python train.py --num_hidden_layers=11 --hidden_size=320 --n_experts=32 --experts_per_token=2 --d_expert=160 --d_shared_expert=128 --hidden_act="swiglu" --moe_layers=[2, 3, 4, 5, 6, 7, 8, 9, 10] --router_score="softmax" --normalize_top_k=false --routed_scale=1.0 --balance_loss=0.00964 --balance_bias=false --router_z_loss=0.001 --router_bias=true --init_std_router=0.00665 --lr_router=0.000607 --vocab_size=11388 --norm="rmsnorm" --norm_eps=1e-07 --tie_word_embeddings=false --optimizer="soap_variant" --learning_rate=0.00436 --beta1=0.95 --beta2=0.98 --batch_tokens=[32768, 65536] --max_seq_len=512 --train_tokens=311900000 --max_steps=6878 --dataset="wikipedia_en"
Below are experts of layer 5 (counted from 0) of a mixture-of-experts language model. Rows are named router (the router's row for the expert), gate (a neuron's input weights, with its number), up (a neuron's input weights, with its number), down (a neuron's output weights, with its number) and show model dimensions 280-319. Each number is 500 + 40 x the weight over its row's rms, rounded and kept within 0 to 999. Numbers have three digits each.
After each expert's rows: "comes before" lists some tokens at least twice as common just after its tokens as in all text; "comes after" lists some tokens at least twice as common just before its tokens as in all text. This comes from a sample of Wikipedia text that the model never trained on. Tokens count by the router's weight.

# expert 21
router:528551484451477470511475458517506459495477477519478428431552490507486474542536530426437547541481461466527520482579461535
gate0:539513514433485516481472467488465476506449435462428461445436471526480480508472451422538440470440476474559497503507565473
up0:489482522490420530483497517511465500453528459502429521469529471476517508526479475487527482489430488543587555494496505434
down0:513499516501506501507478614465546552516550498514545431484489510521488585440493463511448513530470506503444462419507479529
gate1:530441498552490541502468444503430533423511571481482499550483494504495569560488490477494541539581465465479570451484595418
up1:513461502546435554555494422530504537472479527432508540513458484449487510581452455500547525493608493454508549406457570447
down1:458500490533484544483528517571451489473432545518492505494453482507542390568568481499526515497457560528479518455595482513
gate2:513472442428484497520467500483479585547587524472500440495493519442447488527461566505486524544543545499510470428485475583
up2:468438486459495513521461537469447467587535515510474549522427480544476478517497568485519402548453531489469484507478536480
down2:532546478495531498453455457563467558467452509536494505596450503471544421462496524516481456480577391534497506476547436443
gate3:469410527516459531514508515470515515532476484478574534477506542531485483537530487534468508524541483480515506438444535496
up3:452377457446493505521516522466472525489482535532505514475516472480476441522440502518461546497521459532523535483558513484
down3:515529517494537433531476579528515434499528530500516471451556555511466493483423581556458479410535493501499460442479467524
comes before: "|", "-", "\n", "==", "===", "The"
comes after: "\n", " |", ".", ")", "==", " ="

# expert 9
router:520507453477440506499471417493528446478427433497474453501537561536459421523541476466484554538490476498473523485549450556
gate0:550497451507519556470428514517513509545494435496558446428524513516453480464527500529487499415506477528486454465537499526
up0:510468562513497410523557427480535543503527537513506493564443543580463508524502475437533481577527514467528550530462539555
down0:493493507455516539434454446443509577466486539505522534562383461567436458480550413542543466548519463463479487506429445448
gate1:509483458500546492577485469434520498526485586514531457491516567510606468452437423507517421505499534543489519500504528555
up1:532461486514516523508518480509482493482492503487406559526551451470557469491601527575411544533555486487538519473442462515
down1:415430413439505505515531543447510478494531554520451524568509550550540489459503540541585517468506542569440457475445494522
gate2:530565501512455541539450506464586425521525465511361514512476526541467455429448506588554468508516385483514438486420427519
up2:484469520487519449502454530476447500550517515485516509537438489465452456484459461381542486433552468507527598540475484502
down2:504517444472467489586426473556579495516470537469522490532552547503485458557423498436514518545514440455454534488509485441
gate3:494471500490547521499504539489555566527464492484479505540464559467515538549490525508521506508455508533492524514480450464
up3:495527495436525481515531512520474370531545477449498524452537471517523535430507443545489538530546489487577487560537549520
down3:506513478504462495490479473517487547552487496606476533475536524527430495566616545490581473507473498482464547556512438495
comes before: " |", "%", ".", ")", "–", " m"
comes after: ".", "–", ":", " (", " $", " ."

# expert 15
router:542493464467474469522472446505541433456459450483478456456496504527453410527550540448436552548481476486531510487548455546
gate0:527643487438550500547495529505501493561512515512482463497511527562473429478494506493527553603507487446578488467499449418
up0:494355526531453505498509470528478551431450502497513524525442416423511574487513506492455446392480516549466471512485518573
down0:515460483500540543510538447489519576469427469514498518568461478564591464483526501478496554529515544454497569489521451474
gate1:557462493499601490527414492428482510428514476497567546457494581471537524492566507431543434475570451510506503507402537453
up1:443514511484419523494604514582508501531480524523449420535513466514484469552452484548497541495433509509526493507578460529
down1:490456497400497551508522486502494487434516517516506509468463524570517453496500503504479515520515488597561584482551493497
gate2:526503564515493526491520503547476575369509466449435493507430528520500504522505461486442500459464503475516472465470514482
up2:482503523516559542482502487464437570402504486485465516451430522550564518482446491465402521470520465484547455481504542442
down2:447518493533606448501448586511532434558532476472515434532439609487498553504464517520477563512469483483497523594487507522
gate3:518518520522504481492523492434490532439433497481473580467483440518469562535510532504453542560537577560539511448458510460
up3:532496523548519465520531511466495570429501454476484595473543478521485505561484501484471498511532581503502465457542535476
down3:545454493501440515536502460531531499526420526463555586593438521507518496516474538588488519448505511445498492489528458529
comes before: " |", "-", "–", "%", "°", " Votes"
comes after: " |", "|", "–", " on", "″", " that"

# expert 13
router:563492467485428423492464443524480477434439465489511459485538488493492447492556553443408498510496490504479499483567472546
gate0:469383484463505528489450432516596518452547537442454528485514549499520557446427504482538518450437456462522480521501403541
up0:518575521546463557524572519485427481536528460546551488524457493483498466558575514520466499497517577535467534463433592480
down0:540552539474494553533450462486534594425446563492491460561467550513482484461588451474498520490523504474474481467515435562
gate1:508507466544437515437493514491435515452474497448511521494599439535502461535483462505587464459542431499507450549488515517
up1:487499464513433568443494502443426482426448501452522508529559445530518434516516431525558517478531455470532458538518551519
down1:493522505536418462550449524480569533528455562523550497472520517579503526495456553492449472566487511587524541494533472538
gate2:493544516539454453421491457492511455522509510534554407563510518590475435473479516467414525478468494527573415485541443498
up2:505466503536550491569494486450518504517558469489506442428452551535500468504564479522489593446558466437496490526465425523
down2:489487501516488548497501500505462400446531536484485477471486512426520528529495471544510496495520506512457467477495479464
gate3:501533421561508507516487465467484531446447510510503516537431464522396502526527534480536417425471505500574491508559483444
up3:499545499500494501478536426570494587479508526497547509490573549465459454472438451458424472473436558535506449488387512503
down3:498578515488605509546528512546533532516528512492499484471494452457513560522518491488525574471497524480438471493563547517
comes before: " |", ".", "–", ";", ",", ")"
comes after: " |", ";", " (", ":", "|", " /"

# expert 19
router:540565460458480493540459471536558487511450467507512490461529502504426468519509509457461507552411517486535565434544507530
gate0:527514537473406454416497560519554514533451535485474515468492424456476562459506468467547487544528523479502542534504555544
up0:461508509532486494484495451487413464533520523483493485492517573479571418561484542532484525499488498475485454482531472475
down0:475547483577484512560485506529442520468473641520486530519462445481563462521479533417481510511505479560432439454526455489
gate1:564494464582504509537459506504515424499539458545453493548495481546499567548532486474561466474519519472503477495506596442
up1:527464459598547523553455500486489464543518521546503484553463453536483548566509477488524450498507513425497468532515599434
down1:524470477472523508532413476512533490453461523476531545473523436510507502468510452507500555490442599495449416511543470563
gate2:505507459446480488570517550501465423472555596549527525534477476540475467476563490556430509466451565539520531592467454557
up2:448454505425581479546493489498509477444521593576467504503511513509499465511554477590441536453485571503553484517501535503
down2:450527514492565452533464511398479509518448551523457467476499509544539469519556504551525509511492490529484508450485499520
gate3:456528481527430480564556535481530455530484532569469504481487510475476482594463486530521475513439538492408493443487564491
up3:539501516555438503487533519473532523572506464576508457515495504477467491536512460507534487461451510481448546422491613447
down3:515434548551513500481464467553543541533525493529555526491568528449491430479459510488471514431584526496440544524486471408
comes before: "\n", " The", " In", " He", " he", " It"
comes after: "\n", "s", "\n ", " However", " year", " season"

# expert 31
router:587473495472446467495475447529535431502471480464457532480479542516471488541550558482468510494492499499539510506549475514
gate0:541501447539493504524531492499485564519508482433540519462513489518542565454484513498445545497475485485484500486529527489
up0:521519570514534549519481486474457496541447481532516520532500528515514492502505462542625511487499535478483476512424510471
down0:439542524353472522493483447424532467449516461484461512528517540508521495480559548498476397437516504492528537512483517451
gate1:459557479552569491495504593516556499560468512568491511534527465505424495537515492466580426603475487547506522458619522475
up1:521580475551520468500496419518467419512497498529514549503454513477461490520422505444456383569444522435544567492566445501
down1:459522481479490530465519481556469450517472523492450433550435481432547579512531467448543482536471577472488500518490524555
gate2:495442501508494481552395452518558428435445519529457488448523479448464492565482489518444458478523470483459411547484570489
up2:528513510499505500625455534539481502458429485569419498523563428541445433492494474547499516486483511497520395468546515562
down2:461517516502489476465454475497509462428459575507451479504551526512480487504515493491567507509457438506456525487529503431
gate3:529488500479454453487507526488485521502524467477491505496479513487497471516506529532498477474561501563457554540552503488
up3:523468488471427429493486565502474507491519458487511490506455495464445492566484526542505464466569513582443576549527501501
down3:535455475518476502455461528483529506489580553507512496501491487605420497483541509391515505525440536419556465533526474535
comes before: " of", " in", " was", " to", " for", "s"
comes after: " the", " a", "'s", " The", " his", " an"

# expert 11
router:549516467444465426497456479521535508467459473498522438445512479548469439525543543453460548517470507501500563505531510532
gate0:548479505479506586422491546484475518455483567520483508487536476511504537551558473542522542537494496475492529528542481515
up0:434518472536515402578480442506523487544516439483485482529412543518511448444456528436495470464523513529529464475439520485
down0:480488505576499513522502440500513470468479504445467515543567481480489483472488501484601562502503471543484564503488474532
gate1:469485542526545497509534635492562548503470500550549565459527524517410507449465500523467478513484531470505536477543525508
up1:502460512510562494501470602508532552521475497535541626442477537545386517480464466480499499580497556491464538498553528511
down1:533472534481499500511487455489466531527469515544517505443535483551559517505558503399516505513611532487522511584532546520
gate2:463564478538476504455485494558556475531545561458479515470537516520442594441461413499477491466448507510485567523496504475
up2:485545535559545519484532441566513465561513493502477550493499536508461593442483463477493542516475544483501571548539568477
down2:509578577464507432458518485432556497532490580511509500503488619639550509397483483593522534519517515536502497487443517587
gate3:551463471489554456463473482555492463509491585533529576439468457535467472441460505513503537507481517512473452501490478523
up3:471516524514456554486520521440527519514517440486471465568513535486542490544509489540483459486496470502496544447515485535
down3:578434510494560543572502536535554587558516434464513472505432567474493529486467465513562491493443463534498501537527480531
comes before: "\n", " ", " 0", " 1", " 2", " 3"
comes after: " ", ")", "%", " 0", "1", "0"

# expert 24
router:558521491430491499535429471580519455469500476487533493489502482491455454525570519445472512554460460485551549442541449554
gate0:560590529430478474492486487505497448514502535491497521524472446498472480538533519414397447537427538480484433495578444536
up0:579565519441510463461538506528476479515489553489523507526451489506467491520520525407378459547456503490464417501564457515
down0:501521530480604521435468554524432509509515568513490520494480573437483444423467496540554525490522532495584450497518533431
gate1:478560484536493534501501505554461498590448505529540508530455458522494467477546467482507509485493505534432507520520539510
up1:509426496483495447492489497487507476417522502440475496477530548522484526502485534490462513497509522466530480510497433500
down1:581570434472493473555501511529503534513550454540462532488540445531487445506561569553520488498503485514438502518514550442
gate2:514459497514472532446429491515484494503489474549486477477494555460567448554435473491508477445417509489540447492420483539
up2:516506505457555458561560468487543537543535490457548509556482503503432544503522508461439550546542526504467483529598515467
down2:439514571474542482478495505484495494507512465505485544561438518487492504506523511478558429498504511541548513515543482483
gate3:461533493514493502485410498482510465558442518574526544428494507549540521457522475433454476517438446463488507483462525535
up3:437540508454504503492449461417555447537438523530525462467521500526481447498500485481550488541428481473506574478484529498
down3:438450536484487505516453527555502447499495493485548524459464467484481533513557416462520509506522485441549503462470460502
comes before: ":", " |", " of", "==", " ==", " by"
comes after: "-", "|", "==", " •", "Personal", " Binomial"

# expert 7
router:545535430467453435482473437577484474516455476477486499477505490546453520502542489473450535523438501451544525468508481510
gate102:473568496477454520481532518567534453554501487478438564488486492501516535533492491520556525499418519494518497422454504530
up102:488554479477468562459499517523509452512511478459456556522516495489515548529500438493566509489407489494522503466490482512
down102:499481473561577479537537491512514488538538516535495581464593366526468498446488497521454515528466511496541459472503486440
gate103:561455473529485493461461541505452537532432521449511466531506507553468449528468542472424549441433465418561528508492476468
up103:567465456522484510460486553510453521526424528454492470544542521560480453572465536476462540450412451422572520536497470448
down103:503549498454481387465491570523544500483501572522495562539491495545586493420521428598502540445448470474518493546520530509
gate104:529570461511461488453575529580534474514588495430488469486533444454538555527485548459583477440494525494467536487490470535
up104:517495559530484501531479493509512512490453514472499560524465531596507412450564443508424534540414470548476522496559559542
down104:480508570479546540550510547511488467493465519562387502528495534459518523480510461469437575529556516535478509528543533547
gate105:467517504430513524587529459508518513478409456533424529473517424570542425509505442482527456535547517502578465455494530502
up105:473578494449507543524556502486553539453435465515470575460510458575516459536478420478544478511528508513562507428478545510
down105:491458504486578455431565507482502488464508521528481497523499471548463445407487536511518550497504537460451536461436456520
comes before: ",", ".", " of", " in", " and", "'s"
comes after: " the", " United", " of", " in", " The", " New"